{
  "n_experts": 16,
  "activation": "swiglu",
  "norm": "layernorm",
  "beta2": 0.98,
  "seq_len": 1024
}
Below are experts of layer 6 (counted from 0) of a mixture-of-experts language model. Rows are named router (the router's row for the expert), gate (a neuron's input weights, with its number), up (a neuron's input weights, with its number) and show model dimensions 0-255. Each number is 200 + 40 x the weight over its row's rms, rounded and kept within 0 to 999.
After each expert's rows: "mostly gets" lists some tokens that are sent to it at least half of the time. This comes from a sample of Wikipedia text that the model never trained on.

# expert 7
router,245,228,185,212,201,207,155,204,244,225,197,206,137,267,234,208,200,174,181,254,164,155,183,102,165,216,246,212,249,165,181,200,200,194,248,184,235,217,203,226,162,174,205,193,256,220,168,178,249,247,182,184,74,241,174,174,264,217,222,211,227,223,239,146,213,273,207,164,271,239,252,162,183,153,274,185,201,205,183,151,112,283,250,227,238,257,152,232,235,182,126,124,200,262,208,195,191,236,292,177,199,203,129,226,180,191,219,215,180,100,292,176,176,98,237,170,120,148,178,193,238,179,186,249,217,87,174,204,176,178,203,205,230,180,197,202,206,198,131,179,192,224,187,220,202,227,248,190,222,140,156,205,235,269,219,251,241,195,166,156,263,133,183,253,265,169,190,174,169,149,263,225,139,272,172,196,204,226,248,241,247,186,216,140,263,148,242,191,169,240,178,185,144,194,228,252,223,258,232,147,212,178,234,172,233,183,294,211,144,268,152,243,201,242,209,244,151,201,197,165,188,148,185,175,224,178,200,222,191,166,234,219,184,189,163,180,193,150,279,178,210,254,197,220,218,246,275,188,223,149,198,199,181,213,191,190
gate1,291,167,288,144,182,136,212,157,154,276,226,175,230,207,224,188,214,252,242,151,186,252,130,268,171,155,169,224,188,199,164,159,134,187,221,161,207,213,234,162,123,276,258,221,238,194,255,181,216,247,246,199,212,194,196,302,260,200,227,127,201,201,242,253,207,210,175,248,171,176,184,199,151,151,184,185,199,216,246,241,185,235,242,288,215,156,119,221,190,191,136,171,204,183,266,146,162,261,129,168,156,154,238,232,207,219,205,235,130,246,169,246,180,238,222,131,136,198,184,241,142,175,214,195,259,213,207,169,183,199,221,188,183,206,236,230,138,203,304,148,206,189,206,185,188,224,107,204,226,206,179,227,261,170,181,120,263,122,192,227,270,211,218,154,176,201,190,266,263,194,233,162,153,187,190,236,141,239,226,162,204,181,183,203,231,233,285,199,190,221,159,183,218,190,138,161,212,181,230,233,232,301,237,198,267,219,240,234,208,211,243,187,184,206,203,165,243,111,151,186,231,164,215,188,174,213,224,235,146,208,222,113,165,167,167,189,195,131,199,209,135,183,253,128,202,160,151,214,257,183,202,209,177,217,187,213
up1,166,203,224,228,176,210,220,236,193,191,167,206,122,240,241,129,253,235,264,204,216,132,166,236,238,286,176,265,192,120,255,153,168,241,217,205,232,198,121,141,227,161,231,178,198,168,211,115,167,224,228,223,170,174,178,238,198,196,154,192,184,211,225,260,180,215,149,176,218,161,199,192,263,144,278,159,223,251,179,211,243,197,250,223,214,170,193,259,156,211,159,178,228,166,170,141,262,150,204,164,257,251,203,149,233,184,183,207,146,197,228,315,195,242,145,147,240,249,191,223,221,127,222,291,235,242,247,175,167,194,111,195,256,201,249,266,162,166,180,242,196,177,174,241,210,114,166,178,194,229,262,193,126,113,239,244,183,151,198,188,271,214,182,217,192,286,221,159,222,189,247,187,221,140,152,244,244,223,265,281,170,204,124,249,231,163,184,209,210,245,217,290,184,205,182,200,247,179,215,266,143,286,207,163,162,178,214,129,245,221,226,257,199,205,152,148,173,188,224,174,169,185,217,216,221,177,200,216,213,202,253,251,240,236,185,265,237,196,206,248,215,218,245,228,208,224,218,223,175,253,270,174,186,225,191,185
mostly gets: " a", " Best", " A", " de", " Award", " la"

# expert 9
router,145,148,201,233,165,242,202,256,203,208,182,163,216,182,174,150,195,226,194,148,189,174,189,165,191,201,182,174,243,196,170,261,189,201,181,251,138,159,232,234,229,171,225,168,142,183,132,211,108,194,224,235,262,250,214,121,234,187,216,160,240,164,125,199,178,184,233,244,261,236,155,219,227,211,202,88,200,158,213,230,142,158,156,251,238,223,168,155,196,264,210,201,170,206,232,217,219,145,198,288,176,170,260,210,237,162,239,211,184,202,191,218,209,201,266,160,213,234,235,189,260,256,96,285,188,267,269,216,250,171,206,145,224,143,201,197,169,128,181,223,148,159,229,188,150,261,174,226,181,138,207,165,158,139,261,249,195,194,251,161,171,229,227,182,135,194,192,167,227,285,201,180,169,242,170,250,207,250,154,171,190,200,169,241,217,189,228,191,183,190,249,226,158,282,187,128,171,210,186,191,174,126,174,195,137,229,235,164,263,129,244,155,148,183,281,218,221,163,202,220,231,195,210,221,261,234,163,222,144,172,235,143,188,220,232,225,238,201,191,136,208,226,205,181,165,240,143,243,299,207,108,257,260,145,141,216
gate1,187,204,253,238,164,247,195,195,185,168,188,188,204,204,142,174,197,191,153,234,241,267,219,164,272,209,181,236,244,232,180,150,271,216,211,124,145,168,295,185,169,256,238,195,226,179,248,250,207,203,229,240,149,157,226,180,223,188,201,233,203,189,241,258,215,227,180,128,215,186,190,258,230,151,206,197,183,208,118,203,243,205,223,244,204,95,241,208,237,185,243,239,213,193,275,142,203,208,221,319,137,81,293,201,160,135,224,219,211,216,231,96,163,219,173,187,241,158,165,267,230,220,152,228,213,240,186,210,238,247,164,189,254,227,269,255,219,135,218,192,180,134,208,255,155,170,244,116,288,247,201,154,189,234,264,115,176,196,166,200,261,232,197,239,188,264,193,224,175,199,165,230,210,205,156,238,181,202,183,228,203,213,219,195,246,234,243,197,201,195,173,158,173,246,174,250,227,124,178,285,200,191,247,247,185,248,189,229,242,216,208,205,260,207,239,231,318,217,192,177,194,182,85,219,208,161,242,213,198,156,175,233,231,188,212,200,228,193,213,233,130,202,264,179,217,179,217,170,183,255,220,166,206,174,186,258
up1,165,150,129,201,179,209,225,199,156,220,132,254,211,157,252,225,79,172,136,172,199,290,155,151,207,238,156,215,236,202,174,221,185,177,184,224,190,181,207,194,114,231,181,217,251,127,208,234,248,201,182,176,189,184,183,194,284,290,189,234,179,269,146,162,152,142,167,204,205,202,217,169,230,181,180,218,240,182,251,219,151,174,148,219,198,170,186,193,203,218,167,174,245,203,282,177,170,148,187,161,200,161,176,160,102,159,145,251,184,225,194,217,230,121,240,247,174,192,279,222,222,175,247,198,183,220,217,189,115,229,171,133,242,200,236,201,261,210,217,245,237,198,60,170,137,273,240,250,207,203,163,184,235,171,235,166,214,216,168,207,144,180,214,205,203,252,263,198,196,235,306,178,155,203,247,282,173,239,178,194,196,244,213,165,219,199,188,138,213,123,250,241,185,256,198,263,258,177,173,206,183,207,168,138,194,190,240,230,229,147,152,283,213,218,193,196,164,205,221,218,210,290,195,151,188,168,179,180,119,227,226,225,190,212,220,236,211,122,244,178,220,125,239,271,146,170,187,177,234,158,180,198,183,177,247,226
mostly gets: " such", " by", ".S", " By", ".D", " Binomial"

# expert 2
router,240,196,247,239,180,251,190,158,176,205,251,148,160,203,155,197,209,141,123,167,147,264,183,173,196,152,260,253,192,233,151,260,236,235,192,183,224,204,226,201,262,178,186,232,178,224,236,253,177,227,205,135,243,190,225,247,182,200,149,137,226,126,159,146,170,160,173,245,231,213,146,234,230,255,222,234,305,158,162,242,225,251,234,210,182,184,211,185,160,182,180,192,169,206,174,187,232,221,231,173,157,226,127,178,213,206,218,186,182,213,201,219,236,225,142,227,186,168,271,259,148,180,247,161,82,182,192,167,193,156,181,240,214,135,182,195,106,242,129,190,103,255,251,237,230,228,214,187,193,271,144,224,208,146,222,108,156,217,176,236,169,185,201,226,200,177,154,157,174,145,202,283,167,144,265,225,257,147,170,199,206,174,261,198,208,271,148,268,180,212,206,165,184,185,278,153,227,197,190,167,220,149,181,160,197,126,171,205,218,222,288,215,126,204,172,206,244,187,152,189,233,167,171,168,201,212,188,212,277,236,225,224,246,207,221,230,214,209,221,214,259,140,244,240,141,194,191,166,287,274,148,248,218,227,274,163
gate1,202,271,182,230,214,297,209,174,216,178,167,218,215,178,227,216,171,141,174,151,195,231,217,203,141,209,133,245,149,223,249,144,140,222,230,163,152,162,204,215,221,204,290,270,220,246,185,200,145,205,234,140,235,168,269,219,210,206,227,227,205,191,151,229,231,201,131,187,224,185,151,211,200,224,218,215,190,185,224,112,211,241,213,195,158,204,208,220,199,180,160,250,230,197,207,158,203,192,281,221,151,198,212,227,171,249,190,160,194,173,219,217,242,178,164,233,163,143,232,221,260,237,253,246,207,186,157,136,127,124,192,272,261,159,175,216,234,174,124,232,120,210,244,223,189,193,282,248,186,120,225,250,166,175,250,186,207,188,202,225,194,134,151,160,268,206,128,253,202,237,313,253,211,231,267,203,105,198,173,205,190,183,215,237,211,256,64,182,154,165,154,229,135,225,267,136,184,206,244,237,205,211,259,169,166,264,212,202,206,245,261,168,162,180,202,195,195,200,234,229,208,227,125,237,157,190,179,195,268,180,151,167,181,216,286,235,189,180,226,164,175,248,252,268,176,256,207,259,202,149,164,179,225,166,230,195
up1,196,123,259,214,201,189,209,202,137,241,157,96,159,169,199,182,233,261,205,224,209,257,199,206,195,131,188,183,207,227,180,274,190,135,193,164,208,154,280,126,195,211,171,223,230,232,194,129,181,173,237,161,169,128,194,220,221,164,225,146,307,200,119,209,185,108,171,184,151,204,189,188,214,181,231,182,177,228,142,251,209,223,235,212,219,285,184,242,241,191,309,207,203,171,188,229,209,259,137,187,240,266,180,169,160,226,266,220,200,179,172,194,226,182,191,277,266,211,190,210,211,174,143,229,220,129,189,176,271,231,155,128,174,258,244,227,258,264,301,207,243,252,192,195,233,276,191,216,175,246,219,183,169,221,236,168,197,149,145,222,189,182,163,220,158,194,177,202,187,175,210,200,173,226,231,121,190,245,209,191,240,165,260,284,196,117,239,230,252,170,238,248,228,210,241,179,147,167,257,278,254,213,201,283,234,185,165,188,193,225,251,231,207,158,187,151,186,235,237,189,184,190,179,170,204,278,195,192,174,162,223,248,176,201,176,182,191,176,264,134,210,97,149,210,211,198,204,192,172,179,195,229,267,164,136,150
mostly gets: " University", " Football", " College", " League", " Racing", " School"

# expert 1
router,210,158,185,198,138,143,259,180,198,172,209,246,171,172,138,159,227,286,191,247,217,270,224,154,182,187,174,267,178,186,255,163,197,224,238,232,184,214,169,228,182,184,199,255,154,239,216,206,258,170,220,234,194,150,259,159,176,209,203,173,162,197,268,240,228,243,176,182,125,188,209,222,187,156,224,252,137,138,213,187,179,184,207,187,146,175,206,152,181,237,239,217,206,211,274,171,140,246,161,162,226,194,234,202,138,148,203,173,157,142,247,191,142,137,242,226,196,215,198,180,201,168,203,144,219,183,147,166,174,197,226,161,230,259,166,250,222,175,274,235,211,219,196,265,192,110,191,159,182,217,176,231,132,298,178,171,162,187,211,128,239,231,199,138,224,253,122,236,309,312,147,157,156,283,223,108,164,240,217,99,165,214,157,186,181,189,267,241,190,178,195,248,255,170,194,192,201,264,218,167,224,221,243,243,162,211,249,149,209,235,175,203,258,242,216,141,148,210,167,227,205,252,183,164,258,209,236,150,232,194,139,209,166,192,158,217,181,241,146,294,253,191,206,178,210,201,192,232,214,174,313,203,186,172,215,201
gate0,257,188,258,159,130,202,219,249,164,188,169,225,191,173,168,195,185,221,219,268,278,217,190,250,144,202,204,200,126,214,139,241,172,171,209,201,246,189,291,239,207,246,207,200,224,149,209,241,178,215,188,209,178,167,227,234,208,227,210,226,218,205,219,243,227,242,173,151,100,164,162,242,199,191,220,162,172,254,177,193,203,221,142,231,195,177,158,271,274,298,222,240,202,268,192,207,189,216,169,182,155,228,227,132,168,166,227,243,127,209,146,243,196,185,159,171,217,200,234,197,225,210,256,239,307,173,211,251,167,287,268,196,222,212,168,232,172,191,135,184,133,219,184,205,224,242,165,186,149,280,190,181,182,200,164,196,160,201,207,227,273,245,238,182,180,198,184,260,201,273,252,121,168,224,261,208,211,140,263,147,236,222,166,199,122,295,199,157,199,199,174,197,224,191,152,223,203,190,130,211,174,149,213,162,190,269,217,195,174,128,261,254,200,217,176,182,152,157,193,146,228,219,270,254,207,186,291,153,183,259,310,249,241,246,212,145,175,173,179,152,206,170,199,215,239,184,223,211,148,188,283,157,192,200,246,114
up0,143,240,198,209,200,163,229,222,274,215,209,226,108,121,173,170,198,124,115,211,252,159,183,291,171,186,217,231,223,144,225,183,208,145,171,234,234,184,153,227,248,193,172,180,271,257,150,266,154,163,152,211,199,196,242,121,251,179,235,266,166,201,181,252,157,154,180,224,138,191,220,239,197,204,232,215,179,212,165,264,116,196,196,139,184,209,179,155,165,214,168,198,213,199,155,253,260,166,212,217,225,189,173,180,157,221,187,166,216,256,202,192,144,191,143,210,197,158,157,221,244,205,229,205,183,121,171,230,220,243,252,145,177,177,238,144,198,213,127,120,206,166,131,234,265,153,220,129,209,205,247,153,170,136,204,304,259,165,288,164,226,272,182,254,214,199,233,198,206,124,203,229,193,127,175,243,192,203,254,219,188,195,186,207,203,218,169,181,138,167,227,164,238,246,170,229,285,221,192,199,161,190,273,219,246,215,213,171,203,131,245,192,218,187,240,150,166,182,171,146,166,131,193,190,196,150,210,282,211,157,210,245,154,186,202,209,198,167,195,193,256,234,253,156,185,211,171,152,249,103,217,270,228,174,166,268
mostly gets: "ized", "ated", "ised", " moved", "ited", " up"

# expert 10
router,195,172,210,135,194,198,192,196,248,188,164,203,264,164,231,209,162,149,209,208,220,141,231,180,245,194,136,171,136,192,253,206,160,231,212,109,212,187,206,246,170,227,183,177,217,219,211,125,229,152,205,246,164,238,182,194,186,271,183,211,184,238,219,253,191,237,177,223,228,226,196,213,234,165,253,122,182,164,147,249,230,227,215,178,161,199,222,170,225,261,231,218,135,152,194,212,144,158,169,219,217,240,261,233,228,204,240,222,256,272,224,227,190,197,252,254,148,160,218,247,141,165,211,295,302,249,207,245,153,143,117,149,173,235,227,178,205,233,148,190,175,250,233,150,242,255,184,194,179,264,263,160,250,184,187,253,254,109,279,218,168,258,227,249,163,220,208,209,239,210,176,211,185,219,200,257,213,168,150,178,192,289,187,231,121,182,147,209,104,274,175,181,236,221,135,162,236,165,189,235,237,193,177,197,238,166,203,241,207,261,199,229,190,139,156,172,217,211,234,211,101,217,169,95,192,215,170,157,186,152,130,167,231,221,122,207,243,137,181,176,189,133,194,122,192,131,226,189,228,182,174,140,167,207,191,216
gate1,222,231,246,224,189,164,249,289,159,283,216,136,160,209,183,211,209,210,186,182,155,180,221,198,303,217,203,215,275,168,241,148,237,139,102,127,169,226,216,242,180,190,178,210,97,202,214,186,169,237,252,181,162,225,210,214,221,277,246,181,225,194,220,206,214,245,163,202,229,207,170,168,238,199,210,216,178,239,268,173,169,164,98,211,218,269,207,190,196,164,172,145,101,240,80,152,161,281,201,271,206,274,222,228,224,141,215,220,280,191,168,171,197,207,230,215,193,171,153,214,217,275,220,232,179,223,236,226,176,233,220,158,216,199,178,135,206,180,150,202,231,149,173,242,125,135,165,147,219,195,218,194,227,216,244,180,179,259,193,182,141,183,251,166,213,139,130,172,211,259,226,94,177,266,226,173,258,235,158,216,199,179,146,178,214,211,256,145,172,195,220,180,220,137,222,130,226,186,147,249,136,184,235,188,222,190,248,239,237,126,133,209,204,255,208,182,216,172,154,139,194,198,187,175,150,220,253,231,207,242,201,105,181,223,193,159,221,182,170,232,202,207,173,187,249,159,237,135,218,164,190,200,174,144,195,206
up1,222,143,157,232,156,228,181,288,228,171,261,173,182,182,141,216,287,143,134,145,282,254,216,136,254,270,245,187,220,170,212,204,213,266,167,187,180,267,154,219,221,195,182,190,137,134,163,199,187,219,237,212,139,100,212,239,189,213,251,165,172,255,163,278,211,191,238,163,158,167,266,195,213,179,193,139,200,267,268,101,179,193,157,238,179,199,209,205,228,148,156,203,261,198,178,146,203,190,199,208,140,249,216,278,196,151,198,201,82,232,232,254,174,245,230,141,195,200,148,161,177,229,224,249,140,113,176,209,158,271,203,165,272,208,179,157,199,244,181,160,229,157,222,165,203,87,178,230,190,207,124,151,219,199,267,239,169,203,178,189,210,200,234,153,268,186,152,185,182,194,194,213,216,207,176,243,233,195,170,191,136,159,195,212,228,246,189,225,173,185,232,199,236,159,209,153,202,155,213,206,117,174,252,187,252,211,184,175,221,142,196,295,200,207,212,192,173,171,177,199,200,196,152,191,183,164,227,237,255,218,268,256,177,180,188,238,222,197,154,219,116,233,224,192,180,104,220,170,141,202,188,175,235,203,163,164
mostly gets: "See", "History", "ject", "Biography", "Early", " (#"

# expert 12
router,130,231,175,146,208,198,214,195,228,158,213,240,228,174,186,172,191,247,202,179,245,225,181,161,258,289,199,148,147,227,129,209,176,221,189,194,167,195,257,181,242,179,173,185,258,223,267,194,293,153,165,177,207,201,224,246,226,83,241,161,202,220,251,173,216,208,185,105,219,197,170,220,185,166,133,139,156,229,205,199,221,134,181,202,247,201,253,227,195,106,209,203,246,197,198,192,190,141,199,218,208,241,139,197,231,193,192,176,232,255,151,216,196,179,199,186,271,206,178,183,250,276,166,139,162,189,224,213,174,186,249,238,190,176,174,218,239,201,216,215,275,200,148,162,225,196,239,188,157,189,205,202,174,150,181,151,174,272,183,264,178,182,176,191,240,222,196,208,223,244,252,143,222,218,127,171,225,230,197,156,179,203,191,241,191,169,153,231,286,223,232,149,153,184,175,197,298,194,219,230,163,291,145,160,205,210,114,138,159,155,243,192,229,149,176,262,149,222,270,156,204,147,167,196,183,244,216,212,226,238,262,216,189,179,107,142,144,251,208,128,107,266,278,219,286,267,252,170,157,205,219,267,202,251,173,208
gate1,260,258,267,208,219,210,254,184,172,192,237,188,187,128,250,193,242,251,134,174,190,180,125,156,203,214,139,263,240,154,143,184,283,220,201,274,106,171,167,180,223,278,176,231,272,144,276,145,143,167,180,163,245,240,225,205,256,239,194,129,160,186,196,216,240,183,196,211,208,314,210,198,194,220,129,170,214,262,232,155,155,223,223,242,132,175,104,219,161,159,248,199,145,215,219,121,153,241,243,174,161,218,251,150,297,237,124,212,240,178,242,244,242,249,174,221,216,220,199,183,139,110,210,227,209,151,200,224,195,200,179,238,183,104,240,199,282,184,213,174,217,171,169,214,199,223,150,214,192,203,209,160,253,195,146,201,215,208,164,169,205,297,237,177,228,204,244,167,187,224,232,213,127,118,132,194,139,153,234,177,230,223,196,142,183,195,162,161,173,261,146,225,218,208,130,217,172,182,145,217,210,279,171,203,167,214,207,180,198,134,158,200,199,175,254,186,229,272,202,184,192,199,221,237,192,197,205,170,257,228,163,165,223,218,199,141,165,196,169,182,201,161,190,209,189,233,211,169,233,216,166,238,248,223,238,171
up1,212,191,252,168,241,133,221,235,163,145,238,171,316,206,242,184,137,224,196,225,247,235,221,154,246,249,120,256,189,199,174,239,167,162,200,304,233,172,253,222,234,242,272,245,216,174,202,213,117,196,195,154,241,189,218,222,186,127,208,153,218,217,164,171,198,186,254,153,192,227,207,172,146,173,123,197,219,246,240,235,242,169,209,192,167,256,231,174,190,183,179,153,203,166,197,162,229,276,202,197,150,256,235,238,263,177,156,234,188,213,154,164,158,240,173,202,262,147,225,191,171,217,187,222,212,280,193,229,144,268,249,221,165,155,269,115,215,249,215,307,163,148,199,206,144,243,201,110,189,206,144,196,197,131,201,229,252,149,204,162,230,198,133,268,108,245,248,203,218,160,156,205,175,165,138,191,216,270,201,178,264,164,196,181,257,152,201,166,192,183,191,155,167,241,173,252,203,132,188,234,156,217,202,228,151,232,192,246,179,167,148,190,196,162,160,182,228,216,221,154,217,170,181,247,198,236,170,178,194,283,184,179,280,273,249,176,183,157,174,229,211,198,244,252,216,238,149,254,205,171,276,200,248,195,228,228
mostly gets: " +", "$", "_{", " −", " $", " \\"

# expert 11
router,165,198,205,119,150,143,266,225,148,225,264,245,182,144,272,167,153,170,185,274,159,89,163,237,254,189,220,196,167,116,235,210,201,184,197,235,220,185,160,183,210,221,168,231,167,181,184,172,188,237,210,210,151,224,171,215,149,226,181,231,93,222,173,311,140,167,151,174,171,159,157,226,197,229,230,241,189,191,197,254,153,151,171,170,193,213,155,184,205,174,201,220,147,228,150,243,200,194,199,205,299,234,179,233,237,213,152,156,225,137,214,186,197,174,237,211,222,157,175,309,155,244,162,190,233,208,179,200,262,237,209,264,260,280,203,231,276,189,230,222,246,114,136,203,163,184,138,215,183,272,169,196,210,265,218,249,178,232,240,202,275,222,146,210,184,152,217,231,164,195,209,249,242,150,163,244,193,185,156,265,193,155,212,216,230,237,208,135,215,138,169,249,215,235,178,168,192,153,171,186,244,152,151,207,220,200,208,235,121,164,249,182,156,241,177,206,252,240,180,181,226,252,175,227,162,207,209,264,189,144,227,283,220,173,266,148,252,225,220,124,184,201,204,250,157,234,190,188,231,259,138,142,219,159,199,194
gate1,224,205,168,212,154,216,235,199,208,207,240,212,267,162,251,240,188,213,121,216,266,226,163,234,159,238,229,181,198,199,221,253,213,216,242,278,157,219,110,227,215,163,225,168,156,171,132,220,217,170,174,188,190,189,229,127,220,198,227,254,111,183,147,215,153,252,305,224,197,233,203,222,232,242,278,187,217,175,162,158,149,214,201,223,235,258,182,117,208,247,183,237,186,160,194,220,151,255,150,177,196,217,180,228,228,143,225,188,199,162,215,180,170,246,191,189,74,250,223,238,221,252,212,251,160,301,199,271,244,169,198,293,218,231,177,229,186,171,131,246,186,225,79,170,194,192,173,271,210,252,173,221,250,232,203,231,260,211,236,169,253,204,159,120,131,209,201,221,142,249,155,240,165,86,147,169,217,184,231,146,198,175,247,179,240,128,207,207,191,284,197,148,187,216,186,241,228,205,256,211,198,149,158,149,177,262,184,153,167,189,228,179,187,185,216,218,252,143,165,181,163,177,265,180,247,222,222,162,187,238,172,206,216,203,152,239,186,175,239,244,161,255,159,189,153,177,138,174,163,165,205,217,143,208,205,178
up1,221,222,222,211,180,263,267,205,185,205,240,274,228,231,269,237,256,118,200,208,212,307,161,279,155,204,174,112,222,174,166,173,160,252,122,212,165,164,190,261,245,194,201,180,147,218,178,168,235,136,207,189,155,210,220,183,188,165,162,256,140,206,186,214,177,157,208,209,173,196,177,239,269,248,191,216,142,212,109,212,126,252,232,162,219,223,255,168,291,245,192,185,234,248,209,193,212,166,150,214,168,218,166,133,173,157,220,167,179,227,221,183,170,173,189,244,167,239,203,147,305,251,194,251,193,285,200,263,252,166,203,279,225,226,232,199,174,172,186,216,229,188,207,181,257,201,220,190,162,207,129,173,232,146,181,186,225,173,233,137,184,172,155,135,116,230,236,229,189,223,201,259,200,118,211,227,160,223,233,189,197,171,241,194,195,202,197,173,253,245,189,171,188,224,200,228,261,187,220,297,199,183,152,178,156,163,211,171,206,187,163,144,240,168,222,138,261,106,228,160,201,169,188,263,131,214,166,189,197,238,179,245,156,173,165,285,187,169,143,218,194,252,155,175,141,232,196,123,149,179,254,206,231,209,290,218
mostly gets: " he", " He", " her", " they", " his", " him"

# expert 4
router,157,170,172,169,194,151,151,201,267,182,198,202,207,169,221,243,142,171,239,188,237,216,183,299,150,235,213,154,245,234,202,249,135,192,159,137,119,224,197,133,265,219,174,184,104,211,282,235,251,211,153,173,128,185,197,210,221,256,213,152,212,215,230,188,260,217,248,135,150,130,179,217,191,186,212,241,193,220,265,149,262,213,241,216,246,123,226,177,205,216,219,299,207,210,117,216,232,138,230,216,278,176,231,192,103,232,175,192,165,133,206,144,202,248,166,198,185,219,132,204,223,137,207,172,150,171,185,249,263,183,135,172,186,251,144,192,213,179,156,159,197,175,202,207,232,199,197,198,238,212,210,184,284,183,225,264,204,175,174,194,245,192,190,106,272,200,240,195,226,116,255,172,240,239,215,194,219,93,263,192,138,188,179,206,155,187,186,190,232,202,190,199,208,222,207,220,178,223,170,170,204,265,286,231,212,185,143,261,241,147,170,287,200,197,223,205,183,179,181,204,238,168,252,164,170,224,249,275,244,249,261,196,189,165,261,234,164,221,258,205,145,205,183,155,188,188,256,181,228,179,207,244,233,207,268,182
gate9,248,154,167,229,174,210,227,149,181,276,160,298,231,191,167,162,188,264,213,224,129,140,158,288,129,94,128,200,162,165,211,211,229,234,128,183,212,269,160,169,175,290,151,237,265,181,230,277,191,236,235,165,195,196,143,194,199,250,186,221,227,158,247,238,224,209,158,256,195,182,184,146,187,191,104,193,167,177,153,195,227,214,179,142,256,153,169,221,162,198,185,236,188,189,166,221,219,159,192,224,164,192,293,179,195,218,269,176,221,228,238,105,173,301,219,217,278,150,214,161,170,155,191,169,204,189,186,254,192,193,192,227,230,218,188,231,192,231,160,235,242,161,232,190,164,214,227,153,196,190,187,233,201,180,231,211,198,147,197,198,184,200,201,180,219,202,206,221,279,250,233,154,214,221,132,211,236,306,223,274,234,148,315,201,138,267,224,201,130,233,127,182,211,181,140,204,172,235,250,151,199,193,214,188,147,198,202,202,228,191,207,203,196,264,173,216,195,268,178,253,201,266,125,222,217,261,210,223,206,246,198,185,162,190,165,180,135,193,191,112,276,193,211,212,168,208,219,170,210,211,259,151,230,255,218,228
up9,235,155,250,215,164,180,201,163,173,216,240,161,129,148,163,174,261,137,215,205,239,191,184,208,152,110,183,202,143,212,235,181,236,208,206,170,164,172,248,146,165,220,217,251,189,210,231,200,188,188,213,188,228,178,260,215,273,244,219,231,188,212,178,191,157,228,324,284,271,164,145,169,217,202,195,177,211,201,134,205,183,170,250,203,207,208,168,172,223,224,153,243,152,202,220,197,225,238,244,217,253,239,239,298,190,222,198,218,182,158,279,241,220,220,202,239,185,178,188,177,168,163,105,160,168,226,231,178,142,194,189,246,178,168,287,227,263,182,201,122,140,168,189,175,226,174,177,158,187,164,218,250,202,183,225,153,90,212,220,251,280,162,194,216,178,169,259,248,201,144,243,164,134,86,126,242,164,177,165,202,114,225,240,166,229,176,254,156,232,216,205,173,206,220,234,211,247,202,247,247,197,214,286,225,147,120,169,130,212,180,189,231,163,179,256,140,166,161,212,234,180,263,219,183,188,202,215,200,231,183,130,143,178,156,238,219,254,233,249,246,212,149,198,181,211,159,120,122,228,165,202,249,210,228,199,137
mostly gets: " tick", " Kl", "č", " V", " Fl", "ski"

# expert 6
router,225,205,160,205,316,181,171,234,178,196,138,180,221,264,200,214,283,222,173,169,218,216,232,262,197,147,153,138,176,233,157,172,218,218,116,255,175,197,107,203,119,283,208,266,243,165,249,237,275,227,216,210,188,150,141,119,212,131,186,180,206,169,175,118,216,180,152,195,245,252,287,140,227,225,234,202,165,170,206,205,241,289,260,229,176,216,206,221,209,234,292,214,197,217,210,191,220,256,164,175,214,175,192,168,203,212,185,173,177,267,218,223,161,230,152,222,201,176,171,216,208,134,188,168,114,231,135,162,270,138,262,257,206,212,210,263,153,153,227,226,246,189,155,223,205,137,188,201,284,201,196,182,185,230,206,243,154,193,163,223,241,212,228,193,145,306,183,233,211,208,186,177,243,198,169,220,190,222,225,181,204,222,230,148,194,222,252,216,186,219,223,158,205,141,228,265,199,151,203,272,200,153,180,183,208,219,161,227,224,198,211,177,234,185,166,216,175,176,187,195,186,202,247,225,266,197,177,196,171,234,205,68,177,174,216,233,118,149,200,213,215,235,224,177,184,263,170,128,115,205,131,128,175,134,203,167
gate1,178,177,225,185,186,195,273,207,143,275,173,221,315,227,210,235,236,179,227,179,164,168,181,189,154,232,242,210,156,236,249,224,196,206,151,220,163,248,173,168,295,172,196,205,205,262,243,222,162,178,263,183,232,239,157,216,161,180,122,125,265,233,141,173,111,214,229,210,209,246,229,255,161,199,189,128,163,236,237,202,191,217,190,179,180,143,184,172,211,162,184,194,148,185,276,134,250,146,148,228,175,153,200,179,212,187,159,230,142,237,206,216,161,172,192,210,166,216,140,184,148,236,202,179,213,169,144,168,244,197,150,234,238,145,187,181,233,171,146,170,247,186,196,255,255,185,241,153,226,220,208,277,178,203,195,223,141,131,177,265,214,148,172,136,150,269,253,304,264,231,144,192,170,264,184,214,201,192,185,193,196,166,244,204,191,207,207,191,196,145,247,207,157,190,127,260,286,166,302,139,170,249,160,211,312,200,181,256,164,159,152,159,214,262,228,167,176,178,225,178,232,168,197,215,233,232,250,194,183,220,207,151,160,290,196,185,241,170,215,136,189,213,255,209,134,212,193,250,194,238,195,140,204,240,247,222
up1,208,215,246,239,258,200,208,211,142,229,173,222,236,182,238,221,234,229,194,171,154,139,148,230,228,231,304,161,174,234,295,278,246,183,158,162,190,240,204,205,192,207,222,213,189,204,246,277,196,262,282,161,233,225,190,170,212,138,135,256,299,264,128,104,199,212,130,194,205,237,210,226,179,216,185,96,177,125,210,228,216,235,178,191,167,211,181,219,214,215,220,199,269,158,156,102,206,177,200,245,146,162,179,219,235,239,148,203,221,229,195,152,257,196,252,173,243,187,125,179,170,126,260,161,260,222,179,192,202,179,232,183,288,159,128,170,167,180,201,174,211,214,189,233,184,194,231,200,189,224,193,215,277,195,224,193,209,189,206,196,173,120,171,131,157,349,178,238,283,223,179,245,194,303,208,243,186,230,223,280,200,247,199,187,182,215,215,174,165,188,230,232,223,159,150,167,229,140,201,164,173,199,187,164,275,229,224,237,184,181,207,206,165,236,245,160,103,192,151,187,179,204,171,244,232,243,257,231,159,185,150,150,176,230,197,205,203,209,244,205,140,188,199,166,202,243,163,254,210,163,197,230,209,214,175,190
mostly gets: " million", "0", "7", "8", "5", "6"